{"moe_layers": [4, 5, 6, 7, 8, 9, 10, 11, 12], "learning_rate": 0.00289, "beta2": 0.99}
Below are experts of layer 8 (counted from 0) of a mixture-of-experts language model. Rows are named router (the router's row for the expert), gate (a neuron's input weights, with its number), up (a neuron's input weights, with its number) and show model dimensions 0-95. Each number is 50 + 10 x the weight over its row's rms, rounded and kept within 0 to 99.
After each expert's rows: a language model's description of what the expert responds to; "mostly gets" lists some tokens that are sent to it at least half of the time. This comes from a sample of Wikipedia text that the model never trained on.

# expert 41
router:69 35 56 55 52 49 61 61 40 56 44 49 41 55 51 34 59 47 44 52 41 59 44 43 43 70 47 46 58 55 40 49 57 41 52 52 51 36 51 68 50 57 52 55 48 37 53 47 47 63 37 44 61 48 37 53 60 32 45 50 55 53 35 52 61 48 53 58 58 28 50 52 50 39 36 45 61 49 68 49 41 43 49 39 36 50 55 60 32 50 48 62 48 52 51 53
gate0:53 69 37 43 58 45 36 63 53 52 36 40 41 46 21 72 44 46 52 60 46 64 48 71 60 47 65 51 50 39 63 44 65 42 44 40 54 45 52 58 56 69 53 62 55 55 48 52 64 44 49 46 39 68 62 33 23 29 34 54 44 48 46 56 38 44 38 44 53 64 44 51 56 49 61 45 50 45 61 48 50 57 57 53 45 74 40 54 41 25 46 37 44 50 43 53
up0:48 58 38 58 42 55 59 67 62 64 72 42 55 46 60 36 58 54 47 35 49 62 57 61 46 39 57 58 44 41 48 47 53 47 47 56 65 51 52 68 59 46 48 44 48 60 49 52 61 33 46 69 51 50 43 48 49 50 44 39 62 59 62 54 45 49 41 44 49 62 33 40 62 34 49 48 42 46 55 58 67 32 62 49 59 62 28 47 34 54 45 35 51 61 56 60
gate1:44 69 42 75 40 39 46 52 64 48 36 42 62 40 57 44 54 43 48 52 39 50 55 50 61 47 39 77 58 42 57 45 73 39 53 53 64 50 52 59 64 59 56 43 54 35 39 39 42 46 61 42 56 50 55 43 65 17 52 34 50 40 57 31 47 47 47 58 49 45 20 51 49 47 64 54 45 70 49 46 40 58 69 38 53 51 40 51 59 58 63 52 29 37 39 54
up1:42 58 42 56 48 40 35 54 63 47 45 58 48 27 51 37 57 43 50 63 43 63 54 50 66 42 60 63 45 40 46 48 57 51 44 45 60 59 66 68 53 56 43 49 49 48 47 42 26 42 59 32 49 39 60 39 53 36 47 47 46 45 66 35 32 43 38 44 48 45 52 47 45 48 74 60 43 52 48 41 42 68 62 39 69 50 45 63 51 56 52 54 41 51 52 29
It responds to: Month names starting dates in tables, such as October 26, January 16, plus letter pieces of foreign names like z, k, ik.
mostly gets: " St", "z", "ik", "k", " November", " Hal"

# expert 32
router:52 43 70 45 38 42 63 58 61 49 55 49 59 52 37 40 47 53 66 35 50 53 31 43 57 76 34 47 43 52 51 41 61 51 44 46 42 38 57 58 53 52 41 52 58 55 59 45 44 57 31 44 44 69 45 44 49 49 58 47 60 58 39 54 38 39 42 36 50 38 64 47 42 46 46 52 65 52 59 56 43 45 42 38 40 47 58 64 39 77 48 63 25 43 35 50
gate3:60 48 45 53 47 26 45 62 46 67 75 51 43 55 37 34 56 52 44 65 45 49 45 50 56 55 59 53 38 62 61 28 63 28 56 53 35 49 39 59 45 43 74 43 60 34 38 47 39 58 58 40 36 41 58 62 54 57 51 48 50 48 48 31 67 52 33 48 32 63 45 50 54 51 42 55 53 57 58 55 55 47 58 41 68 52 42 45 61 43 45 48 49 62 34 65
up3:43 51 42 42 49 66 49 51 39 46 29 59 42 54 53 52 43 67 46 46 59 39 45 55 40 36 36 57 53 52 43 61 52 58 44 45 48 56 58 56 54 55 36 45 42 76 52 67 73 58 62 58 62 37 61 39 54 42 24 44 46 30 54 79 60 55 49 63 66 54 63 64 47 55 43 48 53 41 43 53 51 45 53 53 50 57 47 48 47 53 46 56 69 50 82 36
gate4:45 60 48 38 79 54 51 54 48 41 65 54 59 40 54 30 43 51 57 42 60 54 37 34 63 67 47 61 52 43 35 52 33 42 47 59 42 49 45 61 48 71 52 45 45 45 43 49 64 49 44 37 50 65 53 49 54 57 46 40 47 36 55 62 35 45 50 58 48 53 41 50 44 49 54 42 55 45 59 62 67 53 62 66 48 51 52 50 55 69 36 63 60 37 50 41
up4:52 64 47 48 73 63 41 63 45 46 48 44 55 43 50 45 54 56 41 65 49 61 37 44 50 32 46 49 54 56 32 77 53 51 53 58 51 57 46 52 43 42 49 52 29 33 50 63 40 60 52 57 67 64 41 56 52 69 36 50 46 63 43 51 51 53 60 68 59 34 49 61 46 59 54 38 63 57 43 43 46 44 65 48 43 48 45 42 28 60 60 39 63 54 50 60
It responds to: Line breaks, periods and quote marks ending list items, section headings and sentences, often in award, filmography, discography and year-by-year lists.
mostly gets: "\".", ".\"", " ==", ").", "\n\n", "See"

# expert 13
router:56 51 48 54 47 43 73 55 57 55 51 58 39 58 48 50 64 47 56 46 37 62 38 39 48 66 32 61 45 60 45 61 54 42 48 43 50 47 59 65 47 50 41 55 45 43 67 42 50 50 28 52 55 56 37 48 55 56 57 52 45 54 44 48 48 48 38 45 62 18 56 49 58 33 40 61 62 56 63 53 50 36 39 43 39 59 49 56 57 66 47 60 34 49 44 52
gate3:36 69 49 55 79 62 47 47 40 53 35 55 64 51 44 62 60 49 52 52 51 67 46 61 60 47 42 41 40 57 45 65 49 45 56 30 36 46 54 54 62 58 59 44 29 36 52 63 49 46 60 58 44 40 41 40 53 56 61 50 46 51 44 56 49 58 52 55 59 52 47 81 44 53 38 63 61 53 56 50 56 30 32 47 43 42 61 56 45 41 63 60 55 42 49 53
up3:46 46 58 51 36 48 48 34 47 38 71 55 48 41 56 35 49 52 51 44 46 32 37 64 58 54 54 68 58 41 63 36 50 50 54 40 51 54 46 52 30 41 36 63 64 53 52 41 48 58 42 29 59 49 59 60 42 40 46 62 46 53 42 38 50 30 66 27 72 50 36 44 57 56 65 48 54 45 60 41 44 48 54 61 39 73 58 47 30 43 49 46 43 49 71 50
gate4:51 63 47 49 56 52 60 58 43 62 53 50 49 70 48 40 27 47 61 60 50 45 57 47 49 66 45 42 43 36 69 33 38 58 45 49 49 55 63 52 45 38 48 36 59 43 58 46 38 68 59 47 37 58 33 41 52 62 55 55 43 52 55 62 45 40 45 57 47 51 49 27 49 56 67 52 50 35 52 43 56 52 48 52 34 64 48 46 44 48 63 48 50 42 51 42
up4:46 51 55 51 59 59 63 56 50 59 49 51 45 69 48 39 34 43 55 55 40 46 53 52 52 51 50 31 36 31 70 43 42 54 45 50 50 34 70 38 47 40 55 29 51 52 64 55 52 59 67 47 41 55 33 37 53 70 53 48 44 58 57 49 39 37 48 57 41 51 35 46 57 59 64 53 50 54 23 33 49 38 53 54 43 58 47 48 45 53 54 49 57 48 43 44
It responds to: Words and punctuation ending or inside titles of films, albums, series and episodes, like Tiger, Love, Night, Dream, and sentence-final periods.
mostly gets: " Love", "!", " series", " Night", "ase", "\""

# expert 35
router:57 56 55 70 49 45 67 56 53 68 48 55 38 70 32 38 62 36 45 45 23 46 45 44 38 60 49 55 52 65 40 41 50 42 43 51 51 56 46 61 58 53 48 42 48 24 57 35 46 53 53 42 58 68 29 47 42 53 58 53 63 64 34 52 59 45 32 48 60 30 58 49 53 55 27 63 70 61 70 61 38 50 44 21 39 52 59 54 38 67 48 47 37 50 52 64
gate0:26 44 47 61 63 52 50 44 44 54 56 43 59 54 37 65 61 66 66 34 51 34 58 55 29 61 29 51 48 39 41 46 61 55 51 56 37 55 42 53 67 55 56 40 58 44 52 28 14 70 48 52 43 55 37 46 49 62 61 47 52 55 46 61 51 62 44 62 47 38 51 33 48 62 38 49 56 65 32 55 44 63 55 57 64 54 60 58 56 52 53 57 47 42 29 61
up0:51 58 61 33 49 59 47 42 61 57 61 40 45 44 57 31 50 51 47 57 46 56 45 53 68 52 53 50 44 66 60 58 42 70 47 53 57 48 55 52 44 55 61 45 59 49 56 57 53 42 49 46 56 55 55 54 47 50 47 46 46 55 48 31 31 41 53 55 51 56 59 66 50 50 55 49 48 47 51 38 49 39 58 49 48 46 34 51 50 48 40 42 43 29 46 48
gate1:53 57 63 76 60 77 55 44 51 66 47 67 56 60 60 56 56 51 40 37 45 56 53 40 55 48 47 36 39 56 33 42 39 55 51 68 59 44 37 49 33 46 44 51 54 59 45 45 33 52 52 53 44 43 46 50 56 51 69 57 46 50 48 55 50 36 52 43 50 67 59 55 60 48 38 44 51 57 35 57 45 50 59 48 25 39 40 50 47 60 47 40 49 58 47 44
up1:49 52 57 48 34 32 60 53 64 43 64 38 62 38 55 49 64 53 44 49 53 50 37 44 63 39 71 53 78 58 47 53 51 37 60 49 56 44 37 41 51 50 67 60 58 47 50 56 55 44 37 60 60 44 69 49 37 68 60 43 57 50 57 39 62 41 35 48 40 48 53 41 51 60 32 44 49 46 37 40 49 35 71 52 53 39 42 32 53 44 36 60 50 43 57 82
It responds to: Digits and numeric pieces in tables, measurements and formulas, such as 650 m, 2.83 km/s, subscripts _{, MPC entries.
mostly gets: " MPC", "47", " ·", "_", "46", "^"

# expert 18
router:55 51 60 38 25 56 54 51 50 63 39 40 50 63 34 35 55 40 44 36 41 59 35 49 45 66 37 45 70 53 46 48 48 43 51 54 41 42 35 54 61 51 48 53 59 46 55 51 52 50 45 39 58 65 31 53 59 45 52 66 46 61 40 48 60 28 47 59 52 39 50 52 56 47 35 69 65 67 58 58 41 53 41 31 40 49 54 57 51 70 56 58 27 61 47 52
gate0:29 52 52 59 46 62 52 37 55 54 22 59 44 55 35 56 54 55 30 48 39 57 66 47 64 48 48 52 29 49 53 50 54 61 60 47 74 64 57 49 50 58 48 72 60 46 63 48 39 48 41 53 53 49 41 50 32 63 39 38 46 41 49 65 52 43 59 36 54 34 49 52 45 63 55 58 74 37 64 51 52 42 39 52 60 43 61 55 69 62 37 49 46 35 74 72
up0:62 54 61 48 68 42 55 39 71 58 67 58 57 45 54 48 58 43 48 60 54 37 39 59 38 39 59 59 66 42 57 59 39 54 42 52 58 49 46 46 39 53 39 24 49 35 25 59 38 50 55 52 31 46 66 44 55 53 54 52 54 47 54 43 56 53 42 46 48 62 52 55 44 46 34 46 50 62 49 55 50 40 58 54 37 50 46 45 56 38 43 41 53 44 45 36
gate1:52 55 51 51 50 43 60 41 52 75 46 35 46 45 49 38 42 52 41 46 40 52 52 43 53 55 65 62 70 56 46 43 64 44 44 62 59 55 43 50 33 51 54 35 36 41 38 34 51 59 41 48 37 65 47 68 47 33 57 39 35 41 62 41 41 52 52 59 57 57 54 38 57 68 40 55 58 54 65 47 48 54 33 44 56 34 51 57 49 45 60 43 56 55 61 68
up1:57 65 58 49 35 43 33 53 58 32 55 58 45 51 40 44 57 25 46 68 59 54 56 62 44 52 42 24 46 38 28 49 43 53 37 51 49 60 43 63 63 52 45 52 64 54 37 54 57 56 55 47 47 36 47 27 42 61 37 32 55 49 41 41 62 39 46 38 45 45 47 58 43 28 63 48 33 61 37 45 44 57 47 63 34 64 55 47 53 52 38 63 56 66 46 53
It responds to: Column headers and short cell entries in stats tables, such as GP, GAA, Notes and Votes, plus spaces, digits and line breaks in table rows.
mostly gets: " JPL", " ", " However", " Nominated", " LINEAR", " Candidate"

# expert 55
router:54 49 61 48 36 53 65 58 70 66 57 56 39 60 41 39 78 55 52 48 35 47 46 48 54 56 16 53 59 65 45 51 64 40 44 37 53 44 60 57 54 57 48 65 55 33 51 38 32 65 51 36 68 58 29 59 46 55 53 47 58 59 41 62 49 37 42 33 52 37 53 47 51 38 46 48 52 61 62 47 49 45 48 38 22 43 55 52 44 57 39 74 37 41 50 60
gate0:32 67 31 52 36 47 52 51 39 54 41 34 54 42 35 56 62 48 55 36 59 43 69 48 37 53 50 60 42 50 46 48 61 51 58 40 28 43 47 37 60 47 56 48 51 48 59 48 52 78 48 38 67 58 75 57 54 63 52 44 40 58 54 48 60 44 60 50 55 60 53 83 54 53 59 61 66 63 45 54 47 52 62 41 52 47 57 50 52 56 43 63 40 46 44 44
up0:48 34 43 42 19 47 38 61 41 53 55 37 48 43 52 62 49 51 44 46 40 51 46 61 52 64 46 52 46 48 55 43 49 55 59 52 50 52 54 46 47 64 60 55 49 63 57 58 72 26 47 59 53 51 64 50 55 53 59 40 33 38 54 65 55 52 56 65 61 59 49 51 66 49 67 58 42 51 48 47 43 58 49 37 44 56 54 56 57 49 44 46 65 54 43 47
gate1:56 49 39 47 55 43 50 55 40 50 43 43 50 44 49 39 47 50 47 45 41 44 45 52 34 43 41 41 41 62 67 61 61 45 48 37 52 52 46 41 64 37 48 54 57 66 55 53 65 53 52 62 46 50 65 51 70 51 51 76 58 66 51 33 42 67 49 79 41 54 51 61 58 50 66 39 57 49 34 34 39 53 51 30 65 41 37 60 46 58 59 61 56 40 44 54
up1:53 54 44 60 58 50 56 56 63 71 47 50 51 51 59 50 45 58 33 55 56 44 41 58 59 54 46 54 54 44 45 30 30 57 49 48 54 48 52 48 37 53 49 53 33 49 58 50 46 42 61 65 40 53 60 38 31 38 50 61 61 48 67 50 50 72 68 38 50 69 68 57 55 53 37 47 32 45 40 54 44 53 47 33 58 47 62 67 44 50 49 47 49 49 62 38
It responds to: Coordinating words joining items, mostly and, or, &, with, to, especially in sports results and medal listings.
mostly gets: " &", " and", " GBR", " CZE", " Your", "with"

# expert 31
router:58 54 67 52 31 38 78 50 48 52 62 50 49 50 42 35 68 47 48 43 37 44 51 57 53 66 44 51 57 53 36 49 50 62 58 36 45 51 45 62 68 49 41 66 69 31 53 50 52 54 44 38 60 46 37 53 62 43 59 59 50 63 27 62 53 37 44 55 66 32 51 57 45 52 50 49 83 58 55 57 51 57 40 47 33 54 44 57 51 67 59 60 46 60 46 74
gate0:53 56 40 65 55 31 49 59 42 74 58 41 34 35 61 25 55 55 82 50 53 49 52 45 48 50 25 66 50 44 64 36 40 50 52 44 47 35 60 40 49 43 55 48 45 48 48 46 54 47 63 51 47 53 55 38 39 19 49 74 46 47 43 59 44 38 60 47 38 59 62 58 38 54 59 40 62 37 44 41 51 69 50 46 55 57 44 49 75 54 43 62 50 42 54 52
up0:48 62 45 29 52 57 33 37 44 64 38 53 42 49 55 64 40 46 41 63 53 54 36 82 55 47 70 50 49 61 35 54 43 74 43 56 64 34 50 60 49 46 51 40 49 37 40 49 35 46 47 47 55 49 55 52 24 57 61 50 51 51 70 42 48 57 52 59 66 18 50 37 42 38 64 54 46 26 52 52 52 42 47 32 51 41 49 49 47 44 34 48 53 60 63 52
gate1:49 36 45 57 37 45 36 44 52 38 45 39 41 52 62 55 67 60 64 43 45 48 37 52 45 56 38 37 50 38 40 62 51 46 54 51 53 63 52 49 50 32 48 51 52 39 62 42 53 35 35 45 21 56 61 43 62 51 57 62 67 42 70 51 38 37 50 52 51 49 55 60 65 53 47 53 67 45 54 48 69 69 43 54 42 42 54 55 56 53 61 42 53 55 51 47
up1:43 39 47 38 62 53 57 62 50 56 57 37 60 54 46 61 45 49 33 52 59 54 39 40 63 52 63 44 36 51 60 55 41 49 43 46 59 30 51 57 44 65 53 48 45 59 47 65 45 55 55 56 47 53 46 49 48 57 54 42 49 58 38 45 48 65 41 48 42 55 55 52 39 33 54 50 33 50 45 45 34 35 57 31 61 60 58 52 49 45 25 50 51 53 51 54
It responds to: Line breaks ending table rows and nouns in technical or election contexts, like fuel, water, power, Votes, Candidate, points.
mostly gets: " Candidate", " Votes", " £", " front", " points", " water"

# expert 8
router:54 56 54 58 52 40 70 52 60 72 49 49 50 71 41 62 55 46 44 37 42 53 41 45 49 61 37 41 61 58 45 48 52 52 38 52 54 52 55 48 42 65 43 41 46 40 56 56 52 54 28 48 50 59 35 36 55 41 53 56 59 49 33 55 51 35 36 29 44 31 56 44 45 42 26 49 60 48 66 62 44 32 50 38 48 43 40 52 52 57 52 60 40 47 43 62
gate0:44 57 67 52 38 51 43 45 63 68 42 36 55 45 41 64 51 49 61 48 61 55 65 56 46 63 58 41 55 50 63 55 46 34 45 60 39 44 52 37 35 50 48 44 41 38 51 44 55 41 47 40 50 53 69 47 61 51 48 43 49 87 45 30 45 49 51 47 52 45 52 60 39 34 35 56 57 49 34 58 49 45 52 44 36 38 39 64 39 56 59 53 45 35 42 43
up0:67 55 27 52 59 63 58 45 43 35 60 53 46 55 63 40 42 42 35 53 50 47 38 64 64 42 42 60 65 41 48 53 51 60 54 59 71 56 54 60 59 46 61 59 62 52 47 56 45 59 51 54 47 39 30 62 48 47 55 61 49 20 55 65 56 35 55 67 66 57 53 37 58 75 64 46 37 50 60 53 56 41 40 44 53 58 65 44 50 44 44 46 48 71 64 54
gate1:45 59 60 46 56 46 59 52 64 55 42 59 50 67 28 63 44 49 31 33 52 48 16 32 66 46 61 70 48 42 37 36 61 25 57 48 32 57 53 42 54 49 75 46 48 70 53 58 35 60 51 58 33 38 31 31 50 52 65 50 52 48 73 47 55 57 64 54 35 65 47 46 54 55 54 43 56 63 38 58 63 59 47 41 39 39 53 46 49 54 45 64 40 36 60 43
up1:46 55 33 52 44 43 39 47 40 37 60 60 51 42 62 66 58 55 55 56 37 40 52 54 72 53 54 31 49 50 74 46 49 57 57 64 55 61 46 61 54 42 41 51 70 47 34 45 42 37 47 53 68 54 58 63 57 63 53 43 51 60 39 69 59 59 46 45 65 43 51 59 55 56 61 62 49 40 64 35 45 55 46 64 47 69 57 49 59 48 53 53 49 40 57 53
It responds to: Competition and time words in sports text, especially League, Cup, Championship, season, year, months, and "during", as in "UEFA Champions League".
mostly gets: " season", " Championship", " League", " Cup", " Championships", " during"

# expert 24
router:58 52 44 56 32 34 65 52 61 48 58 67 33 68 46 57 68 39 50 42 42 54 45 54 52 45 37 41 53 52 49 44 66 53 47 45 49 42 62 55 66 56 33 47 45 46 48 57 51 51 37 40 53 61 44 39 59 37 52 52 53 60 47 45 54 36 51 43 59 44 66 39 54 46 41 59 56 59 51 57 47 54 51 38 48 39 61 73 42 58 52 63 37 56 42 51
gate0:70 61 40 58 58 58 42 41 53 38 43 61 51 53 59 50 66 64 51 47 65 40 62 57 57 46 52 45 57 39 48 42 70 60 38 68 45 39 43 49 43 24 55 43 49 40 48 40 46 52 54 44 52 51 45 43 69 69 51 43 65 45 47 50 50 64 55 41 39 46 44 58 54 44 53 53 57 56 48 57 46 54 47 69 29 53 45 46 63 50 52 42 54 62 54 51
up0:44 25 58 44 41 48 50 56 42 62 72 43 51 35 35 43 34 46 34 52 44 54 51 44 41 63 49 57 53 54 66 44 45 52 68 40 55 68 54 50 51 57 49 54 50 43 44 56 44 43 46 40 38 42 43 53 27 51 58 55 38 55 50 53 42 57 27 68 58 55 55 50 52 49 44 42 37 44 48 43 52 33 51 30 42 52 51 51 24 58 54 43 48 22 58 56
gate1:39 41 51 48 36 59 34 47 69 39 47 61 32 58 41 41 50 42 40 36 44 41 53 61 48 48 39 59 52 45 56 64 50 51 42 38 45 47 38 62 44 41 45 51 39 46 42 52 37 38 35 40 45 39 54 53 75 35 42 45 56 26 70 42 66 43 61 38 54 45 59 56 45 61 57 64 51 42 47 55 46 54 47 52 49 55 43 67 68 49 51 45 57 47 40 59
up1:49 40 59 46 51 24 47 37 34 35 46 39 46 54 53 56 32 72 50 61 49 66 53 65 61 43 68 55 61 56 65 61 47 59 74 51 42 45 58 71 50 53 64 59 28 54 42 48 45 63 42 56 61 59 40 40 46 46 41 41 65 45 45 42 55 45 44 49 41 60 52 32 57 72 52 69 50 60 45 72 52 38 48 49 33 46 47 42 33 63 36 61 24 64 68 38
It responds to: Capitalized nouns in names of institutions, awards and publications, such as Institute, Museum, Academy, Press, Reviews, usually after "the" or "of".
mostly gets: " Museum", " Research", " Institute", " Press", " Award", " Academy"

# expert 19
router:56 48 50 65 36 45 57 58 50 57 54 57 46 53 54 41 49 39 60 36 32 66 51 53 52 52 27 53 57 57 45 57 54 54 65 46 47 46 47 54 48 52 32 58 57 30 59 30 37 51 34 32 67 66 36 38 53 49 45 52 71 58 40 65 53 33 46 38 54 43 58 50 43 41 49 56 66 53 72 55 46 46 47 39 43 52 54 64 50 65 54 66 54 49 41 61
gate0:58 66 43 49 47 49 62 51 58 41 53 49 63 51 71 48 44 46 37 46 49 54 71 54 44 49 48 51 50 51 33 50 36 51 46 65 50 40 48 47 40 44 34 55 54 58 38 49 63 35 43 36 43 69 46 40 32 60 53 54 39 52 51 56 53 32 48 63 50 47 47 47 33 58 47 54 57 37 63 58 54 67 48 61 56 43 40 60 35 60 60 55 53 44 35 43
up0:49 62 42 56 55 31 42 48 29 53 43 45 63 58 33 50 54 45 68 67 39 52 56 52 35 41 54 43 61 47 50 59 33 42 45 54 61 53 55 52 47 49 53 49 54 48 68 64 45 44 44 47 36 59 54 52 45 43 35 45 47 76 49 58 59 46 36 47 53 58 67 38 52 35 49 57 59 59 51 41 40 36 56 55 69 27 34 46 33 47 46 61 64 60 60 48
gate1:65 60 58 49 48 54 51 47 63 37 45 46 55 68 54 29 26 29 29 47 45 65 66 28 35 50 46 44 36 50 55 57 40 63 53 62 48 44 46 46 46 60 53 47 42 51 53 37 71 47 47 42 61 47 33 66 51 48 31 42 56 57 41 53 51 49 58 48 68 43 40 38 48 56 61 58 48 54 51 47 45 47 53 35 69 56 48 48 53 67 50 43 50 39 59 55
up1:47 64 51 34 61 61 57 47 38 57 32 60 58 55 58 30 49 61 35 48 43 27 58 34 49 48 51 40 50 44 51 48 63 52 58 43 56 40 55 40 66 56 33 57 50 68 59 44 65 41 34 54 47 39 40 52 64 62 40 50 36 50 55 42 54 50 52 55 60 56 60 51 64 54 48 65 58 51 49 58 27 64 45 53 51 52 60 48 42 61 53 50 42 58 64 53
It responds to: Infobox labels and separators like Website, Coordinates, Population, and pipe cells in review-score and election tables, plus demographic words.
mostly gets: " Website", " population", " local", " Coordinates", "Population", " Genre"

# expert 38
router:55 51 70 44 41 49 55 55 48 69 55 50 43 56 51 50 61 36 52 49 21 56 47 59 57 55 28 53 56 56 54 50 52 36 50 47 47 52 56 56 41 46 46 54 47 26 50 51 41 64 20 37 63 58 39 52 50 35 62 60 47 45 39 55 58 39 37 51 58 50 55 36 58 47 50 50 65 51 76 53 43 46 49 46 29 39 64 52 42 48 51 66 29 48 37 65
gate0:43 44 72 59 62 45 63 64 42 58 57 31 43 53 53 58 51 36 51 59 61 64 47 40 53 58 43 54 47 57 46 50 67 50 50 61 46 59 51 58 50 51 54 44 52 48 46 59 54 67 43 64 42 50 47 51 51 41 70 58 36 25 46 49 53 60 50 46 47 64 47 39 55 54 47 62 59 46 58 44 56 48 48 31 53 47 58 45 46 44 56 63 44 58 55 44
up0:34 61 63 50 38 70 48 64 53 52 52 61 62 42 57 70 80 53 37 64 59 52 55 30 45 54 50 59 41 56 45 45 69 51 48 52 50 54 71 53 39 57 46 54 50 68 30 52 65 41 65 41 57 59 54 55 53 60 48 49 37 43 47 44 42 42 43 53 57 60 43 67 37 55 47 51 53 47 48 44 51 47 49 48 73 36 50 53 53 56 55 61 54 41 49 54
gate1:50 40 43 40 65 70 54 46 55 34 45 56 36 59 48 45 52 50 55 66 46 61 59 62 60 65 63 58 45 51 58 47 51 36 45 51 58 37 48 45 51 49 34 43 46 71 44 41 61 71 41 27 62 41 35 40 53 44 53 50 60 50 28 48 60 44 59 72 50 49 58 64 50 37 31 48 44 58 64 44 50 62 53 59 62 53 48 39 31 57 45 46 56 41 44 43
up1:38 45 46 54 41 45 55 48 54 60 61 39 54 52 45 50 70 46 57 51 52 45 42 58 43 37 38 59 33 54 42 52 35 48 49 36 47 55 50 22 45 47 60 62 64 42 47 53 52 53 74 47 56 61 48 40 63 68 48 56 43 49 62 45 46 50 77 40 36 48 39 57 57 59 52 37 55 64 40 46 54 36 47 51 54 39 66 71 58 58 50 61 59 48 33 46
It responds to: Numbers, closing parentheses and pipes in table cells, plus music release words like single, CD, vocals, and "number".
mostly gets: " MPC", " JPL", " number", " List", " Released", " vocals"

# expert 15
router:67 60 58 50 37 48 51 58 60 59 56 55 45 62 34 45 71 53 34 43 42 54 34 44 44 48 34 39 66 60 47 59 54 51 55 43 34 50 49 52 55 45 56 65 65 52 44 38 50 57 40 43 56 57 45 48 57 45 36 72 48 60 39 68 57 39 50 47 55 25 74 47 55 46 44 80 61 71 64 59 38 56 36 45 44 54 53 56 53 59 40 68 41 53 49 71
gate0:33 43 44 38 50 59 41 60 40 50 70 46 40 66 32 49 40 71 52 50 38 43 57 54 39 51 25 56 49 62 53 54 54 50 58 41 54 58 34 48 39 53 73 44 40 46 42 50 45 33 43 23 63 51 53 51 73 42 56 43 55 65 55 20 71 50 54 51 56 30 48 43 60 63 50 60 49 66 48 57 46 54 59 49 50 56 61 38 40 55 30 56 67 53 45 45
up0:55 60 47 71 51 63 62 49 47 60 46 31 69 39 83 60 55 40 63 42 49 60 43 45 60 53 54 43 44 42 61 43 33 53 31 73 43 50 54 52 59 37 45 52 47 45 47 53 46 52 56 63 46 51 60 38 19 52 55 56 36 44 47 57 37 49 44 37 56 46 46 60 38 55 72 41 45 41 50 47 52 42 36 51 53 51 44 58 55 46 67 51 54 33 58 45
gate1:61 35 60 54 54 40 62 56 60 52 48 29 58 59 38 54 48 46 70 45 46 51 49 29 62 36 40 49 60 45 56 49 35 42 48 44 38 38 55 37 47 60 52 63 52 66 44 50 54 54 53 48 66 48 48 51 68 53 52 45 36 59 44 50 49 62 42 20 48 42 48 47 56 57 38 55 47 75 25 63 46 31 42 58 54 47 49 39 51 46 65 46 56 57 44 61
up1:50 39 56 72 43 43 62 55 66 50 55 54 46 33 33 38 48 62 63 52 63 30 53 49 39 48 52 36 74 52 48 45 41 58 54 49 46 30 46 46 63 54 56 61 61 54 48 52 56 52 76 43 68 54 50 71 47 45 29 45 55 60 37 62 65 53 49 39 53 50 46 47 48 50 40 59 35 42 28 48 52 41 53 59 51 54 47 47 50 58 30 65 53 43 42 63
It responds to: Has, with, is, a and the in physical descriptions of species, shells and heraldry, such as shell has, brown with.
mostly gets: " $\\", "{", " square", " surface", " sq", " stone"

# expert 49
router:45 54 43 64 22 36 52 54 50 57 52 59 47 63 61 46 63 43 54 42 43 61 41 55 58 58 36 51 55 55 38 54 74 48 41 45 29 42 57 72 59 51 46 67 53 47 48 50 49 61 45 35 60 60 30 46 62 47 57 57 55 63 33 56 60 33 41 45 45 40 56 48 44 47 55 64 71 70 49 47 39 50 34 32 34 51 46 44 47 63 52 57 32 57 43 61
gate0:44 35 43 46 55 35 55 48 59 50 56 44 51 53 38 61 46 53 49 43 45 65 49 41 47 72 54 64 42 53 37 37 76 66 36 51 35 45 70 47 35 64 66 59 50 50 51 60 54 41 43 52 52 40 37 52 42 57 38 54 50 66 32 43 55 50 56 53 52 52 51 38 40 52 55 46 55 40 59 60 43 52 63 46 38 46 55 43 58 40 59 32 34 62 48 44
up0:51 38 60 18 56 40 52 52 45 40 44 47 46 35 42 51 33 45 35 32 60 72 50 52 43 45 55 50 38 43 38 40 68 69 45 33 54 60 56 41 41 67 50 47 52 47 49 44 52 52 38 62 52 48 43 53 45 59 41 40 37 46 59 35 49 55 39 65 60 44 47 46 53 32 56 50 51 51 60 58 35 49 58 35 53 39 44 59 62 46 47 31 49 66 57 45
gate1:51 57 58 56 43 45 24 29 41 59 40 60 47 50 43 42 52 60 64 33 58 69 57 47 50 51 40 56 38 59 45 52 39 61 49 60 34 37 45 54 41 55 41 57 62 82 53 51 36 55 45 31 53 51 75 45 57 52 71 57 44 47 52 68 57 58 56 61 57 56 57 35 53 67 49 35 51 67 48 55 51 63 57 53 54 48 49 51 35 42 47 54 57 39 52 54
up1:57 40 44 34 44 58 70 58 68 46 63 46 49 54 38 42 51 32 39 63 44 42 42 50 46 49 54 38 62 36 58 39 63 46 38 45 64 54 53 45 58 42 49 28 42 37 47 56 66 34 50 83 37 54 46 50 41 61 37 47 42 49 53 26 46 39 47 40 53 39 44 56 58 40 54 65 43 35 47 48 66 37 57 49 44 59 54 54 77 59 42 40 57 56 50 58
It responds to: Subject pronouns before verbs in prose, such as it, they, she, There, plus pipes in league standings tables.
mostly gets: " it", " It", " they", "It", " she", " you"